From a checkpoint of a small mixture-of-experts model trained on Wikipedia.
Experts: 16 experts in each of 14 layers, 144 SwiGLU neurons an expert, a softmax router.
Training: a variant of SOAP for the experts, 407M tokens, 6442 steps.
Below are experts of layer 5 (counted from 0) of a mixture-of-experts language model. Rows are named gate (a neuron's input weights, with its number), up (a neuron's input weights, with its number) and show model dimensions 0-127. Each number is 128 + 32 x the weight over its row's rms, rounded and kept within 0 to 255.
Before each expert's rows: a language model's description of what the expert responds to. This comes from a sample of Wikipedia text that the model never trained on.

# expert 12
It responds to: Word-stem pieces in prose. Word stems and middle pieces of ordinary English words in running prose, e.g. diss'erv'ice, dis'rupt'ion, deb'ilit'ating, 'found'.
gate0 [ 89 109 150 109 149 107 172 119  94  85 123 137 157 184 117  92 122 102 118 177 155 135 101 152 115 145 137 144  78 154 141 169 189 152 120 100 142 105  84 122 138  97 119 145 128 129 165  97 116  90  82 127 134 121 140 142 132 101 188 115 111  36 184 154 166 173 102  82  44 128  98 135 132  96 119 110 185 127  98 145 147 107  79 119 152 136 112 140  91 138 107 131 135 166 123 187 117 152  70 172 104  96  80 122  74 134 144  83  68  83 124  97 144  83 140 153 118 158 118 192 157 119 187  88  86 155 132  74]
up0 [163  82 143 196  92  94 160 144  99 110  72 163 118 166 174 168 125 128 125 105 160 143 133 151  78  96 112 125 127 168  98  38 148 120 176 123 114 167 155 186 111 113 176  89 109  84 135 114 159 114 102 125 120 101 172 140 147 132 167  77 161  92 136 116 120 109 153 135 106 134 183 139 180 115 141 167 119 149 153 227  72 124 123 137 151 118 124  75 134 102  95  92  67 108 156 103 128 153  93 130  95 160 129  88 204 181 112  71 135 138 162 164 122 152 122 140 117 166  91 131 159 117 145  87 135 106 153 133]
gate1 [ 93  99  91 119 120  66 129 118 115 142  92 128 206 179 146 127 125  64 104  93 138 172 140 139 128  96 122  89 152 104 131 142 167 106 139 163 111 139 192  74 140  82 159 121  91 111 129 114 143  50 123 128 100 160 151 164  91  93 135 177 164  76 134  74 108 132 124  94 120 142 154 128 162 127 153  94 149 188  86 168 172 126  47 129  70  80 149  95 139 207 117 155 135  81 130 133  80 126 112 143  93 158 134 143 195 157 107 114 145 140 134 110 100 111 161 113 122 120 107 107 203  99 106 149 120 119 162 100]
up1 [168 122 121 146 108  92 147 134 113 111 112 132 137 132 152 155 136 121 129 116 176  62 132 152 123 156 104 125  92 122  54 124 133 137 187 113  88 112 101 135 119 140 125  85 107  99 111 195 183 108 131 177 160  82 140 148 193 158 153 154 147 135  85 122  99 200 109 189 121 123 138 177 126 118 101 231 127 119 157 111  98  82 137 169 105 141 195   8 126 127 123  89 127 127 140 127  82 156 130 155 135  95 146  82  95 141 169 111 152 144 125 147 121 155 124 140 156 187 135  92 102 114 146 183 103  90 117 112]
gate2 [135 174 125 160 125  75 130 168 163 132  83 167 138 149 170  91 174 109 174  95 152  86 136 145 165 132 107 131 147 102 137 129 142 201 111 122  63 152 143 102 145 122 172 204 199  84 142  74 112 142 164 146 223 133 166 184 163 127 146 146 107  94  95 112  66 155 112 120 101 122 142 117 127 165 103 111 146 117 104 142  95 110 106 141  97 152 136 159 122 159 162  75 116 142 115 102 100 160 166 119 140 131 133 118 193 194 132 162  98 158 143 155 147  83  79 127  74 134 111 173 160 147 121  88 130  65 141 131]
up2 [106  58  48 118 121 155  65  95 144 173 141 116 144 139 134 133  89 142 135 159  80  87 153 148 107 119 130 107 140  99 115 125 128 117 161 102 128 167 123 154 114 158  79  77 113 141 100 196 157 149 123 170 133 121 134 109  64 169 151 163  75 137 131 154 137 100 144 164 135 106  57 139  98 150 113 115 133 114  95 144 172 157 174 125 161  95  99 109 114 124  84 124 115 140  76 157 152 157  80 153 198  83 131 156 151  88 118  96 168 132 103 114 131  57 139 158  66  99 191 135 147 115 119 118 162 135 116 223]
gate3 [ 68 130 121 196 119 126 121 142 193 118  94 156 112  93 122 117 171 183 115  75 171 140 132 149  96  94 167 134 128 111 124  99 178 129  44 162  93 124 186 112 137 161 139 150 134 148 145 109  55  95 136 136 139 123 188 152 103 185  96  79 148 120 117 134 140 164  90 135  97 119 194 154 126 177 136 143 157 134  90 138 138 136 127 154  63  97  86 115  79  91 156 144 110 111 159 182 117 119 159 132 134  85 166 182 161 167  86 161 146 110 161 129 175  75 147 181 107 115 117 142 181 164 131 171 123 137 144 156]
up3 [133  99 120  86 134 124 119  95 140 134  80 105  85 120 117 148 101 163  55 107 166 151 144 131 129  80 130 139 132  56 119 155 170  92 105 129 152  77 102 135 177 146 129 164  62 123 152 156 177 123 139 109 152  71 123  99 159 160 137 137 125  66 138 131 151 145  87 130 145 104  89 114 139 114 146 149 159  78 172 131  91  94 169  99 109  54 134  86 161 176  93 133 109 138 135  75 128  92 105  93 130 176  99 146 169  83 177 117 149 185 107  85 153 167 175 147 166 167 143 181 116 117 115 194 166 147 189 145]
gate4 [150 145  98  85  81 145 120 171 156 131 124 100  88 101  87 149 158 112 144  73 114  75 103 164 113 141 104 151 132 178 210  52 106  85 182 116 105 164 107 136 169 158 144 110 130 102 159 114 120  79  95  92 141  74  90 148 121 137  90 145 153  38 181 118 160 116 133 147 172 142 132 149 173 119  64 157 133 140 184 164 153 119  97 117 144 161 174  93 143 134  91 170 116  90 153 149 115  96 117  78 108 189 117  84 119 126 108 172 109 188 146 125 105 175 168 143 147 129 129  93 128  99 125 165 143  95 126 149]
up4 [204 138 150 128  91 165 152 120 132 127 122  67 140 173  90 123 107 140  87 114 126 131  67 180 128 145 110 103 125  72 142  75  82 181 201  63  95 129 154 120 112 126 171 101 132 196 136 104 182 123 148 101 105 182 127 123 149 174 138 128 153  96 177 155 119 120 105  98  97 161 163 149  96 153  96 159 111 173 124 173 177 193 136 116 124 109  86 113  83 170 135 164  85  85 170 134  88 130 109 107 102 127 169 127 147 109 173 108 102  85 119 129 158 155  85 132 130 173 142 124 149 204 134 150 146 131 158  95]
gate5 [ 92 122 157 107 172 153 154 146 128 153 149 143 172 139 163 153  85 158 150 170 107 113 124 156 121 118  70 127 141 144 153 175 121 115 169 114 110 123 165  93 154 100 106 180 146 123  81 100  86 136 176 144 166  82 183 112 166 129 148 102  55 122 104 196 159 131 140  55  99 153 182 104 123 117 130 131  93 151 103 159  66 129 154 150 170 149  51 117 158  88 151  87 188 144 153 119 110 188  77 137 102 104 124  74 173 107 116 142 110 103 189  76 135  98 147 127 115 125 166  65 151 137 128 110 112  90 122  96]
up5 [ 92 125  64  96  75 116 155 155  79 164 131 151  98 122 102 103 123 119 125 138  78 104  63 108 120  90  66 117 112 119 109 163  92 130  69  62 106 182 140 155 140 147 149  75 154 104 107 150  91  99 136 152 125 116  75  88 158 121 103  93 147 166  99 179 151 168 134 123 123 132  91  81  85 122 135 121 139 138 116  62 169 190 200 135 127 125  87 128  82 136 140 124 163 128 108 171 148 136 113  85 144 103  94 159  88 159 160 178 128 175 141 117 147 160 132 121 105  99  86  69 144 141  99 141 140  67 146 196]
gate6 [ 73 164 143 112 120 106 130 185 127 150 112 170 106 177 108 122 153 170 148  90 139  83 188 215 109 135 115 147 160  99 143 114 121 132 100 134 131 182  96  96 150 133 150 109  94 147 151 177 136 153  43 105 112  86 102 128 101  85 122 102 128 173 105 166 152 147  59 148 132 124 159  81 109 135  38 117 126 188 153  95 130 170  78 158 133 117 182 139 106 131 112  96 107 115 123 177  97 146 110 126 140 181 125 168  79 103 165 137 102 157  96 168 107 127 188  94 111 130 141  99 123 134 133 137  81 111  87 186]
up6 [115 154 125 122 144 159 168 139 139 179  70 109  74 139 145 153 175 142 151 142 172 131 113 122 101  73 138  74 156 181 153 122  60 114  97 123 102 109 122 103 115  81 180 199 138 200 172 116 145 106 153 145 136 154 135 140 104 142 159  73 104  98  86 104  91 160 136 135 109 157 114 155 186 154 110 143 151 213  90 151 103 210 156  82 158 187  91 142 145 114 146 108 151 124 138 122  97 130 103 140 141 142  99 136  72 174 111  74  87 116 117 177  72 110  99 171 141 163 165 100 119  98 122 112 116 116 128 155]
gate7 [ 98  76 108  99  93 133  74 150 158 142 119 148  87 140 107 120 113 105 135 142 108 128 148  61 121 115  86  61 141 174 133 114 151 172 128  63  90 143 168 125 123  77 111 180 175 118 183 116 203  95 150 161 157 179 152 105 103 145 135  70 108 119 130 141 137 158 140 117 164 133 127 190 119 118 165 127  85 179 155 137  99 169  99 163 137 127  64 100 145 138 141  96 186 111 135 160 126  80 140 162 116  73  96 164 163 150  82 147 140  98 149 116 145 139 105 155 166 210  42 107 146 142 152 106 135 140 120 130]
up7 [ 88  97 130 188 135 133 101  92  85  51 118 116 105 134 107 159 142 126 131 204 129 175 162  45  48 165 196 141 103 120 176 128 114 154 113  97 105  84 128  94 156 116 125  88 122 126  81 177 147 134 172 154 104 124 192 163 102 123 149 146 137 160 127 124  99 145 176 171 117 145 105 156 155 171 101 179 155 123 139 125 111 114 160  93 124  56 145 178 187 134 155 123 197 141 153  83 117  79 120  95 133 126 132 168  75 134 149 118  97 135 116 130  80 122 120 165 121 140 142  86 161 159 157 100 148 134 125 138]
gate8 [ 96 187 149 147 209 121 123 120 165 116  94 145 109 137 164 144  89  74 135 128  80 133 131 128 156  85 171 173  77 149 107  80 136 113 184 132 117 110 146  86 201  78 137 147  84 151 162 117  78 150 134 155 134 152 129 139 134 133 120 137 133 118 139  72 162 126  96 155 129  86 137 101  91 104  93 154 130 129 172 211 175  96 141 146 210 116 121 110 140 171 108  98 106  45 105 145 116 122 161 160 184 109  96  80  86 141 137  85 139  80 153 104 146 147  72 111 143 135 124 153 180 141 102 135 137 177 126 146]
up8 [149 102 118 163 162  96 187 136 159 114  93  90 100 209 110 161  98 156  87  96  91 156 168 117 105 120  86 136  90 108 125  93 108 139 143 169  78 196 118  99 148 122 127 137 146 144 143 181 140 150 130  62 115 137  90  98  90 175  89 124 137 126 116  78 134 185 154 111 147 127 146  89  91 137 159 119  98 176 178 204 154 144  80 139  71 140 176 103 160 115 106  76 118  87 109 139 157 112 135  94  99 124 142 149 141  89 172  72 142 135 153 106  78 125  88  97 148  96 171 126 133 159 202 131 132 125 161 168]
gate9 [151 141  82 129  95  78 175  70 170 143 138 148 134 109 123 126  72 100 111 161 131 133 125 106 161 127 146 162 115 136 120 136  53 177 113 128 194  90 146 141  98 187 131 112 163 104 155 156 159 146  51 180 161 130  97  86 128 173 108  85 105  98 110 188  84 108 110 133 102 109 112 162 129 112 172 160 103  98 133 124 110 156 149 127 155  74  64  54 107 107 101 143 174  90 159 147 155 146 142  78 101  48  92 164 100 116 115 198  95 178 115 109 105 147 141 140 112  96 138 107 120 141 160 125 133 110 153  93]
up9 [169 142 129 125 148 131 131 118  98 137 113 110 195 158  65 130 175 121 177 117 151 134  70 152 135 163 131 115 166 112  60 135 185  84 122  75  94 147 111  72 112 127 181 117 126 194 132 146 131 154 116  65 168  58 118 175 170 138  82 125 196 124 130 153 140 132 107 130  85  94 176 146 151  97 129 137 123  99 107 130 182 165 120  88  59 160 142 116 144 129 129 129 117 165 140 105 117  82 113 151 162  69 133 163 118 157 153 126  99 104 136 109 131 165 140 100 143 120 133  96 161  52 101 130  38 164 139 137]
gate10 [103  97  62  91  66 156 173  59  70 148 162  82 108  60 137 189 107 139  93  91 147 145 153 110 138 187 120 153 145  77 168 170 129 136 108 128 133 121 157 126 174  96 102 117 132 121 114 146 115 150  94 137 136  60 131 131 125 197  90 171 165 103 105 144  97 115 136 100 153 157  70  94  95 127 138 136 154 102 138  93 188 147 121 204 102 105 184  88 143 143 165  74 128 138 106 128 132 156 173 165 100 162 168 119 125  70 114 133 154 150  89 122 156 145 119 145 107 115 171 144 123 109 134 126  86 195 124 139]
up10 [183 166 102 108 158 134 117 143 131 164 128 131  58 146 122 131 106 139 150 176 155 115 167 160 113 118 109 103 151 120  73 103 105 100 114 134 132 176 124 102 114  99  52 112 125 181 133 171 123 102  88 160 104 108 134 148 157 190 165 137 108 131 150 156  95 159 136 135 217 142 108 208 157  60 179  90 128 119 145 179 105 135 134 161 110 180 116 142 173 139 151 130 144 121  95 148 130 147 158  11 118 126 144 154 128 139 155 155 137 127  78 174 131 111  94  83 166 176 134  89 168 123 143 124 122 186  95 141]
gate11 [ 99 128  81 135 142 117 124 174 149 192 206 123 123  81 129 135 145  81  66 131 147 122   9 167 120 130  75 217 146  66 159 127 113 143  87 138 130 147 182 105 110 109 146 151 113  88 121  96  89 114 180 197 104  75 116 179 145 117 123 112 131 112 158 135 141 139 122  71 103 155 153 129 124 146 157 100 134 150 135 137 117 200 171 119 137 105 153 129 140 138 104 131 109 102 147 124 169 120 138 132 106 151 180 167 121 153  97  94 115 134 136 120 170 130 159 161  85 145 104 138 135 193 128 181  94 131 160  88]
up11 [ 98 138  55 133 123 139 155  74 105 112 121 104 132 107 128 148 143 180 210 110 137 132 132 145 105 164  40 161 106  98 124 126 105 193  71  89  64  94  97 105 173 129 163 139 137  79 103  83 154 140 129 102 117 106  92 123 148 145 100 129 118 100 167 154 130 142  71 110 156 108 178 168  88 109 105 106 142 118 171  97 108 140 139 146 171 157 102 148 170 155 127 147 161 158 166  91 120  56 103 106 125 101 106  90  85 111 145 167  68 194 110 161 133 143 105 131 134 130 192 116 140 159 116 140 162 117 172 190]
gate12 [168 165 116 113 134 149 193 123 113  91  75 111 121 147 136 117 148 107 141 173 180 111  76 110 200  82 153 163  76 116 128 129 134  98 123 133  98 176 137 129 132 105 103 127 111 169 105 109 183 141 174 121 109  98 106 117  98 133 129  56 134 107 115 124 176 131  80 184 123 122 145 121 161  60 154  96  74 161 163 180 146 166 162 118 141 162 187 101 137 142 154 133 121 141 148 135 135 218 162  84 128 148  69  85 176 121 123 136  83 142  90 151 154 191  88 106 129 128 162 173 153  94 155 113 126  77  87 133]
up12 [174 162 135 133 149 142 137 141 102 173 151 119 111 145 199 130 168  63  74 101  95 119 126  98 190 206 165  78 152 182 137 138 159 152 157 146 101  93 101 187 121 114  66  96  92 120 133 143 126  93 109 177 114 106 119 118 154 121 109 120 146 122 104 143 165 154 134 127 131 104  64  88 117 160 146  95 155  81 102 160 135 163 141 193 117  82 121  91 106 101 134 147 114 102 144 112 131 127 146 136 138 109 185 148 106  70 127 156  92 151 178  52 151 132 107  95  84 175 104  76  94 100 120 152 102  79  99 181]